Experts of a small language model.
Size: 14 layers, vocabulary 32768.
Below are experts of layer 7 (counted from 0) of a mixture-of-experts language model. Rows are named router (the router's row for the expert), gate (a neuron's input weights, with its number), up (a neuron's input weights, with its number) and show model dimensions 0-191. Each number is 500 + 25 x the weight over its row's rms, rounded and kept within 0 to 999. Numbers have three digits each.
After each expert's rows: "mostly gets" lists some tokens that are sent to it at least half of the time. This comes from a sample of Wikipedia text that the model never trained on.

# expert 10
router:509469497501513469523518483507530439493466516479510501502562519464507524496508481506504495497501500502523492491488535467540467477505492472476442489510477467525509504554475520482517517502510464519497483501464478503504527537503497541478525488491477532500480512523509494506494474464507536493510511507514522524507523486427504514585539503473511575519526491485546489489528492537533539502526496523464504509502522474549484506508500489477528534531496512520529547502508489466493499476474489521434500487483495520494534532517503477515501508494498508504500496534416495478554495518512507510
gate6:505523493514498519501501471488492502524484515478467476442495556503491509523511480516515523510497532487552503452472502466485500476518531545536522451505469485490532503525507520548455553518467480515468495501514527484474525442544544498497466488494557488500525564500496533489506487509496505477521494472539510474498519490451536501489505502502494486493525506505467507503501503493503513513445496483475452499488571530491454502461512497489505464501537497478497557514499508502440512496534484512503474528478482522535513510525466510486493496469489481495484527464466542495495497491535506468
up6:511507481473509494465500532446487452470503479528471503511477486538496464527493512472506489529486471495480473478504490516501546525549503494514465472528552516511503493469481539547526483514489497527500537516522460502482535513507524510488526453477514530468530536497470510499509506552513494516476503532500508526522473461511511461510487469469514497512480482509491515483473482543532443490456553517507517480495502492560496458451487498477522481524504463492498528496511505499522495475524470483489536511521489484523537473491573487493554495469489462469521501496537519497461487476515529512
gate7:511469510506498471503510479522450548509512479487518502474525514511500526486492508486507522483503521495515487468498529493488490550543418496517492452531473462502477517500520510466516529537531524495503538480468462476499511532497497531478514516476523473523492493504485525466499474514495458482493493471472500495466490484470472529519460499445510473510530529489481493529523553463534537509511503522520526512517512530496466530496531484493486483506500547470529527492513508482500487491556515476505489509487520553459552526518515450507517454541545511486467512482490457505519475497510561484
up7:470470506490510489487512507502469527508534489500493532513536489476450486498461498479496519503500528516545485516538507501520530548516449521453507472468492497487466525511515486465477508472490540496505496452476484493524505522530507524493507485544493506479489474501513517509475453494473494465467535492484534513463500462427483534508460475474516477467530467501486501479483536524522532501511492497539496521488519520532501493516513515546507503507472476445517560536533475468473508461512530484480523453495486512491496513535545447528508491498517461473473459489477464493527504465516529518
mostly gets: " wife", " parents", " months", " father", " mother", " episode"

# expert 5
router:538494504485537497535515536486529499454522480486531500526434467483525502465527493467505503523497514493501515510481514499527468502475515529506481523487528506545534502500476500500476479484497469532508479489500541549505496496525530462522511521443512481492518497478542424476542473494474537486529517465579533524509490486539500504525496504508493495465498516465522531460503467530485506525479512486477526527513475432502505476496471519487506548488480511511516505532491501507528483531472483518450519521482498473506488526512519528516512481489513523506555488536449509491494475478517488540
gate6:483495577489452492513493462481513456505513531505544524501506521486516478533510503451500514469486509494496464485496512500500527516455524525472464439504513487494520457514504525495454502492497501472539502516484503517476468466523498463476490510487561498458487535512520486495502519501547536449552500504486517480521507494509530476489512446480493538492485546518525501530547492463511530527484531536497494493480563514508504522479501486523503533528494545501503490460499498477460499545519493530532479521484463510521529499490483500487519553496522511503518511536498495513474538508489455528
up6:515502521519493476500466521526501524527520492476508526556452513487504476505488467475499510523482527528517493507533490502511519522467484476503479479505561494502508525529478520455525492454515466516483538466454493466495486488520460511495494498551453443513484458493470515526493463483497546506493601447507511520494522474500509485472522497499481461475483495494533504501504514522477514489497480500500472462473528523540493508517511527453504500504451494497522502457511556495532490486496477493516509492508534485562477510512524466516491512473523528497518551484477503498473524493506541506
gate7:518483547488513511498486479521464545520513472499495536514514519481503471486534492498527482474530501503495465525510476506489516527462508485532481462513484513481552532506518475532476499503513436509482487477542517476515532450525460503487527512483514487468547540517475478512495526497503478472498498472498522510473526479558550466486543493503493499505495537549526483484537477497530481500476480514496471526536498506539471507482487589516513510506530501500513510496519533517542476514486517506522526511477462494483523511467476501469481527545524458521467507490514482549473455456514506480
up7:492520503485500535499493525529466474530521476494500490525515522481519551522464515460520499495480529486511504531510465490496489496494482465468529516564511526487441452465511485473500510473446507489517483448530479489492462547487517538514530517460462478467497489441478502506494512465548485505478482505506493529499487482469496549537524503445515459502560519531482505552453484532513512522525537482519494501478480490485524486500503533493495472477467499490493523501542480513520535490513490494493524478479503493474509519497477504516478536472480498520456501513511513465520539509477538457
mostly gets: " JPL", " FM", "History", " €", "°E", " £"

# expert 9
router:495540543495530487501454514469520463469477545496539523474547507465463500511532521478500540518496480504486478499496477521483542522480513505482510464520481540549502505525467510506489508449510500498490516489485511543474492476479456514525516493490487467501495503507515463452468487506503490504524522529571510509503531484509468495513490492476539519490483495546531496494497505500527516532512528531505482506570465456521502495493538434488501476493482509503524500493556500493468519525469477526493483500528517491568489488494506503489528547533481511525497536450522536496484471516461477493
gate0:509472526507500481502473501433495526519493535510539531486514517484496503500544490522495541485539466500461442482515483519472510529490466490505492493465510549459481506494487470486477496473512428462475481488507523536499489488532488506505471498534533501474486499526486506465452495513560498500509478507491479494535510479523496506505488446467526547533454450544479521522475544472507510515480497546544475521520494461560482473523522493499499488514495504479528509444528515517499496508450489494524484499479505501523481470489493522468482475512550488525503493482538507464488471494496489513
up0:520567510492490513493475525467476521488431509492469460531517532497509488502493520490507529497499476486481504496494503518485486509506509423527510503512458487490474485531510507530483536498481525493476497511494462520529500539462503462489483488540533521520535554519526504445474540494483488560499517477443512511524463525515475503490494508478523509467511481509525477531480454523519517494485455513537507496449498490493504482471517480478530452493502521525544492498488509516525516542514501522517498490445480455523460515438469489460509503496503472526512509513498467506536492512506468526
gate1:533549509476528513504475469526477535499496515506524487502503468452522547482509500490477484545492503513473466531515497484535492478530507524500484504443478480492504508500505491507526517492461480470472518507499553467498489536494482510537480519502485473480506465480509473479529532529530524502537456525496498465526503471438501550500499512525459487557484501499514531440520532503536494545462500486501471514479489518512516542523521468487496517487470528512475501508468483487518531495520496511509475515511507494458542451516530562481459440546510489525501527476519502493506518528529487498
up1:523466485526498485487495514490496470481531517502495498518539504473488489460493503516503520530465499510546489475501478527497470502463514486510505484536546551455505501486465565498525535509542468477529501488512524522472476546500503503485489485495492509485500481443533515485511541514526513476486509512493493420505506448499493511487498535490475496503443510500544541521524491437530518535460461503520478489506489516529491520481494505462564542515506481528506488516522454496505470503482487494480518523548504524485516495469488476537565455499486513511510529485541531511509523511496516511
mostly gets: " Bh", "aha", "aka", " Ak", " JPN", " Singh"

# expert 14
router:557531540498546526533476515486495523500510540505526522517486477513497493483515528467457447493504460504542486506478500507500522489492511504477476487461498564565475516505481530480462520520515529542504549500499488529465496548469479482488512533443472488540469514495515457498502527463523517530507488507485504508526470515463494528469471499512497546513516494469548521497493501563472473507532496516530471482520516506484490517484513513509501514551517538512490484513511480549531475476523458522488483496529517500486497521492534479522487522491468481561490524511473507472516492493508478471
gate6:503506493493493507516489503497475504574529473490464564488489504474488523530509513473522475507491452471484484510512494536463447502494458506474530450482522501493494472482491529482439494546495519513484485488512526521520490472498442524520510510423501504499485482486457501489512556467509516513522515513458471497529506508478520469465469485465521546514498478485509504542483502523452502523487434511488513500476520503496523488521527492510463517489515469513486541502515487508514481551515481477522501464458535534504504515487502523440499498490498515535503525482497496537473514521539468495
up6:524498478473492488486507543526523497486467492486501539476475454514517503496490470518523490474455447491424509484496483522497484505488558481492490516485489499508506489444461510504542470498463516522499459478516507509544527467473468494528535514524497495486556540476491446525522487501481494487528503520509483499501524483497497496494518475498487505436492500526475503501526487526521462477503472478487512480464458495520489508522500486512533492500445523513493472475456511530520538485489579509511500558522506489519477521510502489540523509460507506508511450473501519506497511511466496428
gate7:499535463472503476499494509515454479528458479485441510517491516487536505508498518506486472409506464510512512546501497482485507529511519455524506491484502515491522497514509491478508479503559455493531488487498492500513486501505468496498479477514480481491501542486468552508530512510552513500460528488477497499488534507468497516488502500560511463495522475496492464527508457523487492555480518501480503550491482508559480492510498524523477546477539514514440479500487530480493514454489540549522538496497465510477489494487506533550487496491483484518469495495516533472482551492485547499
up7:485478477509526512492497497523468476499467496451461515515485509496510504527474506496474470542520493500470528530535517469477504559467454497452506520521506501499515523515464500478486496509503526495519509529494470502479499513494518512490493499503460458499470518483475499514469514436537540517490504490479493487524475500455498490475475505530502516491473532492515441540515511545473499545484485441508487531486523508521505472453433495538510498498546500486505506498505473514540494518452496489550522479513492510475495498451554508467555487542498491520462538495453455507510459502504499498
mostly gets: " other", " more", " various", " most", " some", " different"

# expert 7
router:492516530521536516533473500519486532478515475502501467551503499457488541500499540470487503499510516454485538447463501514506483518508513534531504492495500542525468487536506485454479497474495528503535523508504480559487521511471503486507485498499492519535491491546495466517556466511520498539474511536529471539535516464556462486523449504501495503481519514455478452515498488491501493488480496480533523492472493487466495483482527469519473494511520520490497477532475475506509471474492502534511477461503485491466564490513533473544522524485493523475496470565486494439512493491491513485
gate6:506484480486477514483511504508507480483527440494564462488517470488519544506510504494485527459491513509535486513508507467470516494491493475487555493489495479496473518499499516519501486525524465475487472491477508529531526533521520498463455481479521518488526498495485503497534469521534532506467512575467542468537524478500461466498521531496518521485555469493511490506479496494499489500496475514525481514525489505496502494467551520456545469482476470522522493508495496526433481483476512502485559522557437502453456536479482514506501469501509512479496506479514519533482511485491547527
up6:468493491503522543488488490531505496496501502472539505510538468507504517502492486544530532530496544535488500527469486500487493506465465510490554496486510505511501546505459459496495475512518450486492534464500477542513500519483521468511532577462468469514503497561478559439514501516502518498484496478486479522513531526520506507475490473501515463484521539483505506498499511499503530548489502566475495436502501497466559485505473525502468512468494507496530497496484516500483546524475518472494569513487517505442489493471480525486493478499480462486494496525522526512506480474495496481
gate7:446510478492510489524462500520485550520536485464501492513537512518529481525515443479519531539482518477520529511507525511480531523492498483556457525485494514477521475526540454521506496549476476494524503479501477486512488534514477490498471483555514517505512524519505532513515467526521491484520562515533526503504517480499507518512527507525483517480452499513444460540532534504539453496468495498501511487536567527463490526510518530525515476514453496487517503480501494519496493483513490485468498467505448506470508507500550526498510475490511546496504491486470515485525522497477553541
up7:526510556520515533470501520479531504500486474504499491498504493518497528478518521461491524479477504480453479540498518540502492472462534510500513468451498497526538535515516496464529533493525506521476474447506507491486517484515495504515455525485534498487523490502476498508459511522515523493476478506490535513513481477488486510561539509493568525472506492483509490494493526523509491540496503503499459512567488505473489473455482488505471510513546520535536502507502516445565479553496533470538517544491576495506487502501504469507476522499457501491468531539528459508512482503499497513
mostly gets: " album", " song", " Billboard", " Kitt", " Albums", "Billboard"

# expert 3
router:518531522501521496508476526448519480418495539529498493501482481462500510497447522487511497524520523501482541491511523539522513493498526541501510489494493480534455525502501509485450515486486522526514524468471498496463521481496487400462537512514483543531498477507537453546512488487485491513513512529510503521497494497511476504482503495516500520496487502477509529495525485540504507474514514494540503499519523496462519498472523496489469478520492535510474472482503488494542489485497466510543498492503483472507496470575487481520503589518491513508493547558482525485515456507490490505
gate12:516516517526498491531517483506507471483501508514510501480473546473504517505469480526470501478458524472501535510518540506539510541536511507504494519514476514479504557491488496509510468490469477449543535487464527447509476496560529492535525502478496510509518476454517493509463458519465537523530524513510540478504447480514523490489497539487478496535519479492490546512513550500513494477482500469522519526492560497460515465494509535491465488534455456497537496487480500516520471504501507501530502509442515455521525481507557486486542483502527505488492500453477501512495510523511502446
up12:481526497497510475545518525488468505510514511471517500487500548488503499513509504496542495451513480476533499509465436451537505473535487490516524469518495501523472483513460515544522505470501491507473467442506468423531467530489480496528495477511481489499493538488484496556482546473458467503488479506491488476477460511492530488546547523466514478528489453525483547465500527518494524476468515468544518493494523516515502484504490491540530520533468482469472514508500490539467468523494508512523519482485501447489550531533510516493477505504494507481517521468500513531489503464515491497
gate13:468514454522473555462548475518484544504558465490498514510493492490499491517499464503504470519483508521477464552481478441522562543473499496504503503490539493518484472474510477500482499506498484468508514478500508505510488468500502523536514521494491503504503512491526520513500483490507471471494501526512467482479474498537473465494550478542517509485512486488509511524445480523544441497523492490493510474476476499499518552560510514470506513476486516504529501463476547504511501527483516464490539516522541530477519506527483481512455475538483470523496465441553472486514515499483491455
up13:507485491521471540504500481511524504513528472521489530489499476498487454558430496514507465538501511497455506514511493513551514537461505561495499493494562508477526552493470530499491472487494505472478555475486490515488488503531481516488502518535464503522494520534493519563488522500496506532538495507493512524488492505501495485500492501479507508511488499494496497479451509488523436489503440475494512493458511523482529514531533529517482484464540548498469456485514513544530505513484500510463477506482484500511513483498516483485461500501529471493490478486520545525448538473478476436
mostly gets: "%", "″N", "°N", "As", " population", "%)"

# expert 2
router:486505504514520495457492473481504489554544487494475528507515501455546486513477510466480465455531482508524513495498454501512497520533503466489451436492502506558449497493484497501448486518520498492487500518491492527498490541494461473477531517502505457507508513493517496495470505521527495473505472478468474519470522491477503508504498492498491455512511528463515521536513511484488452509492490461518522516505547515510454487514507517523506485498521485537477496517502489514506489518563488522598497453514507512494495489501448502530504529478515498499459502467436485498517526531551477530
gate12:502462512476536493492487507504494502537543524501465491437469497499498481507504520450478469510485534517507505493527434507487535484559468522508514509482491526489481480471537512511466487512515502492454551521461531508527502488504503506512498470519506507558473452552499527515523488520516504504475507469525516522531498495474473522511458530524523499541511511496528470458527503530513519525501473504516479493504525519473504531521463483490528516520505511536485478508475474516517556468517480520515539491500517514432533499496501532520456490517477473535555472500490483512478536473506509556
up12:522525495522511499475518460489518505490509489462474498501452463513497503525482498506519463463492451488503487524480502498503499527487474450489492515500491492501504523518526484511523443461498461524552486509493502502479497487501492514503513521470518479464542487550504462508526497496477472524513461548485521504512516512513501490502543474480503503520514465547572483499502477508473478476542418564493476491513462471551474499527511502540524483521503528504475463510480538530494449498466488530489541474491547515507486491521510539496520527455535496502506514510480520527469479538518519497
gate13:494463480506491504473439518533493525507494479512507492423477543477499518506539505474462519479479536492521506459528481519496521460541513527498497534509490509512510484511520515504492496561517484504477519511502481505528529506510527482520528487540464513500457486529525533498530504494469481491506511489506466506540499454526479508488495477514501500511535512528458518513526533506510561510519541484538488541546499489500524485496476532448503525489542475518496452533495473484525532526528527507502468475503520477478498474466470478550490495534465473518473480448525465493555515473505508487
up13:523522521516513492504555523488542472450475514478513507463521486514494493485496493502535516497480504520477509546496525517517508486487532483514511505480483494475502512497522500505484500448517521496575483515468532487450474466542503519480528490476527514461541520469523497488494499505447534510498544489493505481488496475508454514507522520507492480538481491504537544469454448493493450472518521491484519494474502523486528552480530516479526484458498518496565514424518486514523477537505487488502536503509495480542464500539467477487465526513493496484517503486488512458462464518473514479
mostly gets: " economic", " social", " but", "Scientific", " exchange", " felt"

# expert 1
router:524486537545565497484508480448496491487451552471503475480528491480476496443515542519451489504503534488503498511513563520503500481507513480504562538488459445533486491479491489496502501513488474535509518458467481503465503480504532472491490473495490483486541515542503437474506494483477530505492523472489484478485463512487497523508469466511540476501506481480527467495508487534499476514549498483509524487526483493508489511518498510460475521534477511510508489509544502440485495497478520508476484480507467504503529487539515462542495485516490497478516538549505516505532500488484528562
gate6:483477483495531449493532481540488517513499494551505529517485523443501481494474493535530544480514473498478506537491512489521503485495477525442516517473498531471502500506515500480545498488467503524479509487482524459490520460487485502520516487465484514493552529492512498496518526490511485513518502518516528494496471482474494483506515518504501462434458521485437497552506526507505520575501472476489513513499476503510508479560468530503486516471471508458514476468494527522481483488509548521483537552525534536521528488538513485480470479521483546499491507470526515506487531508442467482
up6:509479528492440495518538508522524500473488492492432448502509546512513514487503484529497487509481515553542459518473471511512524465530468455504493512502545496483496469517496481504521450506480527520473531522523467478530489471505532475485503477539473527480445492541494507516498448506521471504476486503500498512528495494552521516489473519494479474484518474482492490494496565502537483474489513499536492533434476480515528488520493528509529532500510497560468522487501504529524494511523482498522465523521465505501471500496496522530458551482477497513480476481549483477491465515502502536
gate7:482499471520479549515488492492441535526501504492481482444495487521538520514541484491457448496518450455499470501540502465486501533521509458503516493485518510510461521490515517565528458527507456464523498504499471500497521461510516477514495489518496492468515489475468513481508514484531483503506566461487522484481451527551459459479443514551530500510475508500474459496480508507495453487498499506493497518472522512503517475510520536535503491500523454467526483472466471502471517498514515490528484505502532550508505475516476547492496521495494491516473540498509520465502511515481518527
up7:491482546518524495518512502554497501496513507450514471478508507534526506555536502526464493509546531511514485529537512524498475513546492484488509507540508526516519513510489493506466505514513486455564501523494506501473538515509487494511490471463534490500516485570479501419506516521493515491558471515490501474484493523509503520503481524495481504472498495464515480464489543481495489467494506472534451492459493546499537505496509495474532548499472477470509482500482487467464515541471471451462508538481478519499492506529485498477489540513452518473484496514473507459540488502493507540
mostly gets: "On", " Air", "st", "loan", " LINEAR", "p"

# expert 11
router:478483483472476514508497455542473501550514455524494498497451502512466479501475468497517496516504567499480498488467474487499511503479489496487525507483509485353484518539530496501533497482491499461500499455481501474499464468482487537552474531561501471501516460491489495494443470498498500497482518458470497518498508527520476490519546503524472512503497517518476501510507470545496501462482474505477500497509519493507509507494469508540471541519479497495497483499508516475521473479528493480431508512487493492482497499513521511468489475491525490506526480483526475458506485511518493495
gate6:488475480542498504474466493518482482496526480488426516510458488511515519541501445491500500519512500545516556520494499503515515471536521471523517514479470516497516496473515516455501463494480503476480563482479520473490508505512469504507526523548553484516532499471500507536529556467512512466481476496494510514445532477498528485474501519531521531478490513498487531504477524524485540521495497481533539449539496484474464503468475491514545517513515485536523537512498480549509487503477450488509515526500495527477495469489537540539495514457506507496468455505498474491501518535485498536
up6:501500497480518489473495502519557563526455506512531499486534460477504469520520517502503460492488484496542489482477469501515499486516517496472534566473472528477531484505513481509543461495534492504482519484525505484510456534491524537500483540486486526487564534566472512453478493539496492505496503544445515470533488521483505503493493518556503473494449488464483482491515472507501504499546498497489501514536478521509499502570478509498543499540493493531483483494513508496523509484521493506499503506476515486496542519486529507492521483481520527543500547497529504497480458567494484520
gate7:439493476533519534521513454487515489529442520519509467499483484466503465486507508485509521527466467504520489472494544497533533551494502505533493538443507468482496473482500516485512484488504508507476510501551493434472482480571491533498528487515507491506507485546484506427486468483511450545509486480515478458527504523487486506505507497522497506473486472504500503548488485496518500528518489512483537475472548529531535504503510483496516518520525510512476480578483477513505470519492503515515521505493500517507497549470471441493513471484548505475492490487520526510491510491524478508
up7:468525478511496503483535480502529537491506480479501516474524479532548504508491459541499526529465513517552465521468459499513470509496514534485529544523496507460500520553506486552492488503495484483496519492495508539519502537502498476487486496495449507507482487503522463503528510483453502514465496501510499497494499506469518514499464441484465523459531490488421516551504519474494491553518447473485504481515491496498505492525538518474504513500524484503436485480487451530482480488518520527498482520498514485524514510510551515472544504497543534507460559454511519502528509494480476511
mostly gets: "″W", " guitar", "″E", " sq", " Phylum", " Animalia"

# expert 0
router:511517479477470506505496511522537486449450580523524471497491483488470435521509486497482492488489531471500518511475564492494506469511517498537486502454486476541488465473473504503501495451464505503498508507519457483478506548502497486474462524481494503499492509466469473528498491531487524588539507482536531534491521505503508509501504481490508564507499507467520538491518506494474489488500501502522489501516521525489502490478472480462469482516432498464517507488478509510487529498456488497495473500537473497526454519526564528491483501491496511485517543523464521517485518459495508488
gate0:538534488534470457493553508488482509469511519486481502493529510524449491482524500512509486488509482555444512459455503489510484536482491531513513486496522482477517491467531499510493523493499500525508487515518488508511458458541491568542456510522515490535478471469491489492501468512483488535515452444493467512517461486464472529478520498475483509490494514511515465494544487493498540538514494522480491528487492454516488514525491511483520494503498502521462492469567517493459516523468525488503488482552511515484513519504503504454491495460523468462492498527509573524492497477511514549
up0:504472529464557534496451509483487498468528488503467492493492530507494473529507503554479479494485506512527505451519501484494490533466499478482494487488501517484529484467536490492546481495470511510435495482489480536556514484475498477566492474485528479523521530499491474475495429549499511521491513518477490501465510505507517486473537508469543522520490513486463534487487455513500491538496505482530502469503483526512505448461529457459489503514463483513471482516545519498487477502486532459459482498476494463505485533469474516525522457507498497485513551523510518508462504499539492526
gate1:503499526519467495493489457489519511514508537533501498541487539474461516475462529505523501491520547524512515524468518466482538471586508495542514500536483480493463536457488440495516504498541482496481512493520483494522523504520493465512472441505477462473459526533489585520517498533540475493450482504475489507470496505505488517481492518486503486528505463481465458511511556482493499487508508515497507508492486480482524516456500535521502498522525482532508517497531477500515511555521533509489500497494479487469527473482523511502507496515491514536503463519483432499497457502494500524
up1:463528469502507507491489514496474485488496532444488463447504516523476454569540505509474501559488506487514496497499494475482481505494518510522492479510484537512528490529510478484514510470506511550473499512469487550517500490475507487484489498510517497502469478517493529504499476507481491554463512518543447519521510510513509558520541509504511470452493567489506455474525540464488484507554488511560501513487528504516497528499487526472516461494496451558511482549480509517475479468480531489495476472496537518498521516515496505507488514491511501526490501492494499517415509491503519470
mostly gets: "led", " operated", " tick", "ied", "ö", "able"

# expert 6
router:526532504532533510482486510473552491471483534500489512517509472508501487515474526485536485515510463493495526512490504516538489486507537502487506539497487492558481486501481499484500526467468487558522504486483458512486507494467478423480497497507550504484492511517505430527533476515546506517536525545583477525482510494488502468523494468511499515477469501489576499483524456549520446510494507508499494494508511492517494469475501502506494488511518562526509484523515501504545484480490473519464502477524500504480471500516458503536488527503470506539501531506457534489511478475534484519
gate12:504503477541515485500512522510485497539515505468506485478550505563527491524520448489525492495489493498473492528494484465527493548477477527485538491530533497463482520524499511478553475549544503488494486527482461485515499476502526556519557454562523507501512528474471542470510461477534437489509482485504483463477484485522533470529515522500489510493512489543470506528508528510514491507518486521511507523503444454468484498481517505487515457462494482467484502503491518529504494503506529471490515514474519526479513477502447473505513474521522515489469473490555473518505485491507457510
up12:515506497494515483538515453488489518505514467498521476478502476523530495513499527502518529469489473481537496501524513506504435504532561483500467501501503470504535495467533451497522492477458476529521507506515487511502492468465507506477445537459473490481499515514527511502496489529500521479509558472559492471488526492498494515516495511496491520521466540462471446479481507467502515461571507541541497480515503493480464514526507514477528529488508510513543490475512484498523481569511511474549533480527495514509527504520482525509537514537489458519485549515481526488529538511504496544
gate13:487486517531523500470509484485474498540517498483452490493532464495522514529507515494510498523499542499536497494497534512487513465491482461505511446504549498512475477470519505541501445454487494468505520522488510519523476477522474463492511538492520491492514475484491497471547514482506546519496504503500495508487511506529497492455522534498451493473540528472466535499458492505470490554549526536477531495506530483492513469464470530509519524473501530524518450510523449480496525498503535529506542514506571490504506439507522501501495516438510485517483530473518492500491560533489481509
up13:519515477526510454404474513518513479490533466507469487532452506553505472493480487533512526494503514475535444490492464493491493510466503496517481511504478513498509540501540484483477505448547507482500461500486499456492504508531480508469520562492506474471504533547515480505509508507496447501527492511529507486503520492510519484518524481507501483482473492494540465547486513455514492493511449468480502501480537484492504501527476511474525488475497510494455500467532488447470501485514473497512501513460464489488487543502525513488508461507534498473508540492476492534504506441521463545
mostly gets: "frac", " Cal", " un", " Nancy", " already", "   "

# expert 12
router:506481472516521502509482518457538452495472592492469486509499509527492524455476516495494481501497502478524523502505476529498495463514526502490510539500450495541473472505479512506517547476472544527494497471483469475511497513463492454512548448507507511484506500526519479514499499468458495521489535498540483498481519500508506502524503488497495510488510477516526489468538493547493540461445524464489491482491470533500472561510491468458467499505491491498474500531548511500509521477469465486468468503447448497466521507516552518500459453481475517493488485534506486486490513493475489497
gate6:518470483529474468522474460511493513516535458519493503497501521510521499520552491552477466489474536535476480491498502496481491504485492491505492532496510462452514504496509463554527521519518492515495514450499496523530525516509447539493499468487512509493484465510536513485459471532475502518517532493507514521464425490508493543473444494514486477519465466512475495484487532525490517487486496505475546480510477477468529528493442545496510548478491489500515433479517525484519500449496486563502508494466500514514498470525487469488520493500475529464526510503538519503461510464512490484
up6:489454494512522502461481494482546524527467478501506521525455481494487512496508513471525521486567519490520528527503472495524481456487517510514516516496480563491501450491498535470483495506489539480523516514475485513517437492501517499513488508508487495514506503476511531532561523475495470496484436505514495472531496511488504553473512527501497495501496464482471535532519489529493520494445500467456486523534490491541504526487541472508488503490488478493522507505534444500477519494499514568493493486509467500457477558480492468466526482538472481477495502536458489520467527467467515502
gate7:475488471541487499483512464441501472545534501502508517493475547473503534512480485517512477478481493489512520503496476485563472520486516531470490504523503511528484490547517522455516495522496487492431532497493509464543450497453495523487522487525511520458456493528493503523463506451511513462492550481459407553511498486500503509526548535511503502534504509507490505525478527531492511500506503462491532495460482525495536508535481519523466480485508484521505479481497516495487500497537508485515497499521521514462516486484498504528478488493545489533459519490478474501499459503482521456
up7:533512495563487494479540508494530524494517500504517526515481510503472518501530495480489529500515499521513445512509511511516523491479501470546483487489511525487521485469518493501466491468485469497499493516468485539497529424493495503469486532464477508506494463460561517515545475516551501480477526498533589511440498494508532477480505518480524495533539489453475529516487519460513551512446523493525485456530528498492491472476515479522505515492552508523475477479476494492490489489532521530533513556532504490479519498534555496497503511488497540500509512517497525489499505529503488495
mostly gets: " Racing", " Chevrolet", " Votes", " ITA", " \\", " ENG"

# expert 8
router:545521522517524529483531497507516489452471480533505454501474520499525487456482511498472484502485461458495489506519521505516483468544542519518522524507489520514519524492529499470495481500507509548506462483508477496486531485449475526477479519534504513495517493521524435482512531506492488507517531498489497499539522522539517488487475491519517487518464474465479524511507502472501465514485509494555484459495501513486500514465524497460450450513517525535500489507526460488468482460459480522541500482503480484490519500532500476567462548516427507514524508558455519466489484511512498509
gate40:534475508516489521586492491486502544517545524479528495510486469512465479501525528484534503512517513537539496530489524523461483524515506505495467468508492498494501521518536498506486496512551454532504506501492511545490520527482493483485553481455546462491495516502485538453496523454511466450472504458513454532468515503484538457536462486466496515522515484514438506472484495499529469487504537496481511478498516493483483500487531544498461479507497504529482468461509533499547484513494505491511517469534490516498532483489509511463466493526477503507510532475540521494503457506466496482
up40:485501515512506498478485479521467518489551518508545516514515510521532531508543496507475487493494496477533486504509519515500508490532499436485492507510466490508537514519523501516535462503488492497461534457546494583506487493475544457501524497483519513440473495520464473470515500509516487507492489464507497535512500502458538527532458503504501526556512501495479510479488507550491507485522491523555520416483524502481520490491470481496457491517511516520498460509502514497514459463446488474497526532526525481476502518493533478530529513515491480537502477488490498474462470560496516506
gate41:496437515483528481488542530555489497482497463517528492498536499540509498472525489493503526515503510507478505522515499475506511491479475491516550531456507480446485520541538522507560479494482512458550503480506535489497489476515500512491469514481493504493526501520454523577523504493504493497509440503491499465514510496540490483498517487494471444541531533462474489540446516526523485465526486504501552478480507547460501498458519491497496477446521495500491480513505523499523461515502524460504477470503489509466498518479546445466511495520491471520490494490478487511515499516469492485
up41:493506460503479473466456531544477484498477477473479494499495489499477483486508500486487474489516501520481489509488505485559483560455506493511515524512497516487537509468518489533550528508552449493494499525479528439496521480514524487489528479508517496496487458538526542511500506511488522510503485492538489497507504530480510493483519523480554495453521474558485467507492512524493537490504492504512520532472528533506477461547502456460516501508500523532529529483492485439560527536508509543511498493526491476489485559505525532508511468530476470463526455525518492479488537507508507531
mostly gets: " inHg", " Olympics", " Championship", " mph", " tournament", " Conference"

# expert 13
router:494478502504500506506523515452496510504505607485490499484464459522528486528514511495487494509487492514509481511526545490480510531501481472496524495487503502503476498523527466481488500531509487502498506518487496505505500491506514510459474486446541492501490532513498524482558542543502482517502512486483525485527493543503504489485525522512487597514490502524485493471465514431495533515509510498468525539507550523493511489508501506493473449586528513541474522503504474493482504498529492509531485487493440496491476482535557524507476498512494489497490487459497471539481504549518487519
gate0:527483506483509496510531534493549494506465489495514459508496532496483429537480478515484491505492508481482521529487526516514482529544517442473529522478454496504485435454483461449499520474489523480522515511493481484540498498453497486426479470474502475510516498513502485455480511493494511521487492429514500468458449505530511490427476505542498482509527468527509509538454500460491507501526539481503472459461454472517496493495505492494506481528507538507489549480504504501492488512499495505520534499472469533516510500523509496502520505473466508469494479478495498529499513521518518493
up0:547454522513510486513491472515485483566493489499505475497526521504472487522505491469463489473504531528502474517522476513512484502477501495474469474494473495504505493526563482550461534504505462502468493482491548493460470491508425530507490490468479509475534533511521541486471538481494471476529506497521476480547530479492470512496522512492464465498552560481459520472450468483507468506484495500513500519533541521503494491482495503497496493474540531496511496445498495481521478475474510538473475483451492503482509493494527501451492498458487492478480483483510462471546484526472526485
gate1:508477525501507519484492535476529459480546485471517469499500517500529485503518445529481535457528498516474550500517485551499490509500489502513503467474510496508436500484488532526512487519551491506509515516548515480479555515492508514502512484500559527525448515465546529508512463484507512481531482553505464524507478492477525418514480465488497492470529529520513503480465481550508513471495511515498518467530498496488448515493467494467518502463504472497531501491485555519482511539494494534521501538516503521522528516507460477497506504509493482494530508475510461546509522506535480508
up1:501460479528487492511515480544502503499510523502504465502503510512482488499526433502522517522516497506483487492514545496459494503542508496477482504471525517491472489533501561504457527486489474479533531549498498573505458440538579500495492469495508503482501491517461524505517493511507521502437486528532479492500484461491524516509489510514445516516482506498476494540490478470489504508507501484532499507521506479456563553510483513508475514521547502480474521505505488472459472495491519457505504456493534477445521472495465511500498501517506447495525541509505486499508490487499442502
mostly gets: " Genre", "He", " footballer", " professor", " executive", " served"